Weights of a small mixture-of-experts language model, trained from scratch on English Wikipedia: 2 picks a token.
Below are experts of layer 4 (counted from 0) of a mixture-of-experts language model. Rows are named up (a neuron's input weights, with its number) and show model dimensions 0-255. Each number is 200 + 40 x the weight over its row's rms, rounded and kept within 0 to 999.
Before each expert's rows: "comes after" lists some tokens at least twice as common just before its tokens as in all text. This comes from a sample of Wikipedia text that the model never trained on. Tokens count by the router's weight.

# expert 7
comes after: " ", "1", "2", "9", "0", "–"
up0,281,215,156,177,220,207,197,188,254,185,212,206,159,233,134,142,220,176,239,198,240,194,248,214,167,252,220,218,167,188,260,290,159,198,201,207,112,110,165,218,233,245,152,277,166,164,259,236,269,201,127,176,149,189,181,191,196,249,228,217,236,177,186,164,191,217,241,192,229,219,269,199,213,217,187,175,250,151,194,225,198,147,145,181,246,191,229,257,220,262,233,190,192,309,157,243,193,200,254,235,206,201,186,192,179,188,162,179,241,153,277,209,166,186,142,185,179,99,179,256,186,201,192,99,156,245,164,138,296,216,195,131,209,192,165,143,192,169,154,126,221,207,204,163,204,184,207,289,124,216,170,247,249,187,305,217,208,227,150,176,164,275,227,205,298,231,181,267,237,192,218,173,222,159,248,175,140,216,187,213,250,191,161,204,228,217,175,181,189,209,88,173,207,203,218,227,129,190,199,181,238,139,264,225,277,185,209,163,241,183,216,240,115,201,202,177,175,219,219,171,188,158,246,217,164,209,213,244,243,179,217,193,180,198,243,194,218,207,192,190,172,200,136,257,150,151,164,242,182,215,256,250,270,217,220,246
up1,263,139,154,210,160,236,155,244,188,195,214,152,254,209,137,167,176,115,232,204,202,182,189,222,219,224,223,153,188,237,189,196,176,184,128,180,258,186,225,290,228,214,192,174,337,122,221,222,210,169,238,132,223,147,116,180,169,149,242,184,167,171,241,268,216,199,218,179,229,209,264,251,182,187,201,238,142,186,131,186,198,173,228,133,228,139,242,208,153,154,191,152,182,174,237,126,271,203,268,245,136,166,213,131,192,265,167,215,226,241,134,255,248,198,282,206,152,190,155,267,245,128,187,178,233,159,208,194,247,183,273,208,193,228,223,157,226,215,208,260,207,166,219,131,216,176,180,148,236,198,217,229,210,224,230,205,202,224,232,262,250,217,194,219,216,190,133,209,168,220,202,256,203,222,214,137,157,248,161,202,148,153,175,173,117,229,242,180,177,148,264,235,110,243,237,216,118,176,140,237,271,163,158,175,239,195,211,238,237,235,205,237,212,130,255,188,231,208,188,212,220,194,243,216,199,148,229,169,189,189,181,187,169,196,173,169,201,160,197,249,201,211,104,219,249,162,224,268,179,182,205,146,144,224,263,200
up2,218,160,230,188,241,213,172,187,207,278,191,210,160,235,244,186,245,299,237,116,241,160,152,182,190,211,137,250,197,214,262,223,270,220,181,181,224,191,169,175,229,247,245,185,156,195,207,188,206,225,244,251,178,132,217,209,177,230,120,192,150,157,186,208,207,211,294,133,213,152,198,197,151,192,237,189,188,218,152,256,233,246,153,198,203,166,179,88,181,217,168,229,174,227,181,197,180,210,173,175,202,152,155,162,271,152,187,215,240,262,227,194,206,180,215,188,180,199,140,279,207,235,231,195,271,200,212,201,216,190,211,294,245,240,222,217,202,272,120,215,246,216,216,155,255,156,249,143,172,175,152,259,185,171,197,180,146,204,219,181,258,191,166,218,173,175,208,151,152,261,193,211,223,247,114,192,214,69,206,143,224,178,168,258,127,234,79,150,187,183,179,187,249,197,252,225,244,193,140,239,216,229,261,193,210,139,242,237,157,199,182,221,225,234,192,259,148,191,158,212,181,261,215,174,188,231,133,290,217,175,200,189,295,266,201,165,275,264,200,191,220,206,177,219,208,198,211,141,266,262,246,206,209,210,187,208

# expert 3
comes after: " the", " of", " in", " a", "'", " and"
up0,193,236,173,143,264,249,238,140,230,148,189,178,248,231,260,156,146,218,221,209,238,211,163,133,206,194,197,129,187,178,215,238,215,192,150,214,228,176,215,227,174,184,134,185,308,167,132,229,203,232,201,176,200,145,187,225,185,90,155,239,225,258,260,215,228,257,132,289,148,119,165,183,142,196,226,238,168,313,155,150,194,216,230,126,181,172,168,180,226,226,192,234,191,198,278,138,234,205,139,254,149,262,168,217,214,188,171,116,193,186,229,178,190,194,208,189,201,202,236,212,253,159,246,186,193,209,330,254,249,242,279,228,210,247,248,142,179,203,128,233,250,163,202,237,205,185,231,169,252,171,234,200,202,226,214,156,190,180,204,252,162,157,169,182,197,186,181,218,271,233,196,196,231,197,255,156,207,164,232,185,209,71,239,183,161,231,295,180,178,205,194,196,160,165,270,196,115,182,185,237,178,194,228,222,158,142,204,192,230,139,239,159,175,170,150,197,199,200,220,166,200,220,257,164,186,266,198,241,231,185,189,237,194,155,240,199,205,242,243,161,201,226,160,245,144,202,163,166,226,264,246,147,225,224,199,182
up1,171,231,255,191,140,153,248,147,214,166,170,152,285,245,136,161,171,178,195,215,172,191,201,275,211,199,172,225,247,231,133,189,202,193,236,223,178,218,190,132,243,191,166,190,228,233,200,228,190,214,174,259,245,166,243,176,154,245,184,202,243,234,222,169,162,185,145,225,223,192,229,156,222,226,166,275,231,222,202,264,291,212,157,259,187,211,203,234,202,261,176,177,154,172,282,140,180,183,249,265,186,193,194,202,230,207,257,150,160,268,243,161,222,206,265,207,249,154,275,84,261,201,178,108,217,179,277,164,175,214,246,177,211,174,213,251,160,239,100,236,241,202,166,138,212,186,260,226,253,203,119,222,181,199,188,207,156,118,229,226,189,237,209,206,213,200,244,160,174,196,166,198,204,194,178,199,203,270,198,173,209,205,141,222,256,182,218,132,214,156,198,195,260,218,157,231,126,203,245,212,178,142,224,205,153,240,251,212,289,170,134,220,230,157,136,177,281,216,183,191,246,159,219,183,200,228,182,298,219,218,236,180,187,224,213,281,261,264,143,230,190,235,143,243,179,184,208,130,183,178,254,182,161,209,275,236
up2,169,220,193,198,182,129,219,228,217,179,200,221,232,247,250,142,193,157,179,218,222,201,158,205,231,99,213,224,205,155,287,191,150,227,180,182,143,234,194,314,259,184,206,273,121,149,135,197,107,177,282,232,262,108,183,187,216,189,221,221,167,307,192,158,170,263,179,160,158,224,191,61,176,200,200,195,236,198,219,229,226,171,178,220,135,132,203,150,190,273,242,243,172,205,176,157,180,235,219,216,165,251,200,265,174,222,161,209,140,225,220,193,262,132,204,252,148,213,181,216,182,206,215,185,194,244,157,187,244,197,187,237,167,201,235,164,149,247,157,230,203,301,174,228,190,208,258,261,195,136,156,223,125,148,225,188,226,176,161,154,210,257,124,201,184,182,203,175,220,192,237,218,220,256,189,225,195,112,183,227,228,264,169,207,161,207,242,249,203,243,148,225,201,219,183,176,222,222,184,239,233,192,223,214,227,155,241,255,186,248,223,174,208,177,167,297,112,212,149,214,155,164,195,210,235,121,166,236,205,207,227,217,240,223,131,207,203,207,197,177,228,234,127,238,202,182,244,107,186,191,246,171,216,206,162,203

# expert 4
comes after: " |", "\n", ".", ")", " United", "---|---|---|---|"
up0,256,219,248,170,247,198,188,225,233,190,188,169,234,193,155,154,200,230,198,153,191,174,177,212,162,200,242,196,228,232,146,111,244,240,228,278,317,272,234,204,205,188,157,166,165,223,254,155,223,180,242,154,125,208,196,140,267,215,210,163,208,199,192,156,238,179,161,186,112,153,182,203,222,225,253,260,150,206,258,116,181,167,148,104,230,270,273,113,215,173,300,187,181,183,151,249,189,199,223,277,201,273,213,142,167,221,145,213,191,254,267,203,184,212,160,226,190,203,239,213,243,161,188,220,246,191,230,167,208,157,154,189,228,235,204,172,145,156,178,169,204,164,151,140,202,115,171,165,197,155,218,168,238,136,199,226,148,200,250,159,177,185,226,191,273,235,178,189,176,184,134,172,159,256,193,209,211,186,146,181,214,228,167,290,193,198,226,175,152,167,230,162,171,250,168,200,153,156,195,275,213,176,238,219,166,179,232,236,215,246,204,208,256,135,132,264,223,150,183,118,234,228,164,172,270,216,173,261,143,202,158,195,197,230,207,204,172,181,187,201,180,201,220,137,192,201,223,245,222,183,213,193,135,327,182,183
up1,258,156,159,159,198,183,244,241,182,239,154,147,209,196,200,206,185,216,202,161,216,235,145,227,235,214,160,217,255,176,238,276,210,167,202,207,257,207,234,214,189,171,195,247,213,218,221,204,193,183,203,233,147,214,211,194,317,147,192,162,269,215,155,295,176,212,196,141,198,175,208,242,268,237,95,188,156,99,156,217,232,178,157,186,132,268,220,182,121,157,179,215,209,143,190,145,271,184,231,205,209,199,191,260,240,194,192,220,189,177,184,211,227,204,172,206,239,124,68,141,171,215,265,147,150,198,291,211,260,244,253,181,191,224,140,190,176,163,308,167,221,185,160,207,190,180,280,200,170,189,178,204,248,201,197,242,241,202,213,230,218,201,222,156,227,114,196,166,173,229,133,217,219,230,236,200,244,157,175,183,173,131,211,235,177,236,218,187,210,183,194,240,224,247,164,205,199,203,247,228,277,189,191,190,191,198,205,154,175,215,205,234,209,160,92,193,198,228,215,196,256,216,165,196,128,205,181,174,92,180,201,225,188,187,153,226,222,200,169,111,283,207,112,252,271,147,175,169,138,145,233,163,171,163,238,158
up2,249,240,166,137,204,245,165,265,262,143,223,246,209,226,193,180,209,192,238,248,202,254,131,139,203,169,267,138,187,176,232,120,176,122,150,238,144,159,186,255,219,195,243,241,174,252,184,214,143,272,220,234,175,251,196,180,167,272,275,223,212,197,147,225,190,193,250,232,162,192,216,219,238,200,189,205,238,197,111,221,149,95,185,185,202,191,214,209,150,116,172,205,248,164,221,236,172,191,164,213,170,193,232,157,178,184,212,177,215,187,212,168,143,220,211,125,207,179,222,191,180,198,195,207,129,225,174,192,213,143,271,204,189,271,217,226,211,215,183,229,212,222,269,209,242,212,181,204,224,204,192,249,170,186,203,205,199,174,192,157,249,120,139,234,167,209,189,237,124,303,212,227,177,187,181,164,188,232,196,239,224,143,240,218,179,275,194,219,228,224,237,243,147,155,217,271,152,175,158,160,185,131,253,172,109,205,237,159,243,200,157,159,219,204,153,213,56,256,192,150,195,216,182,134,132,174,103,188,254,231,221,225,201,186,150,184,255,157,141,168,207,190,204,228,188,323,183,210,185,154,153,150,185,199,238,211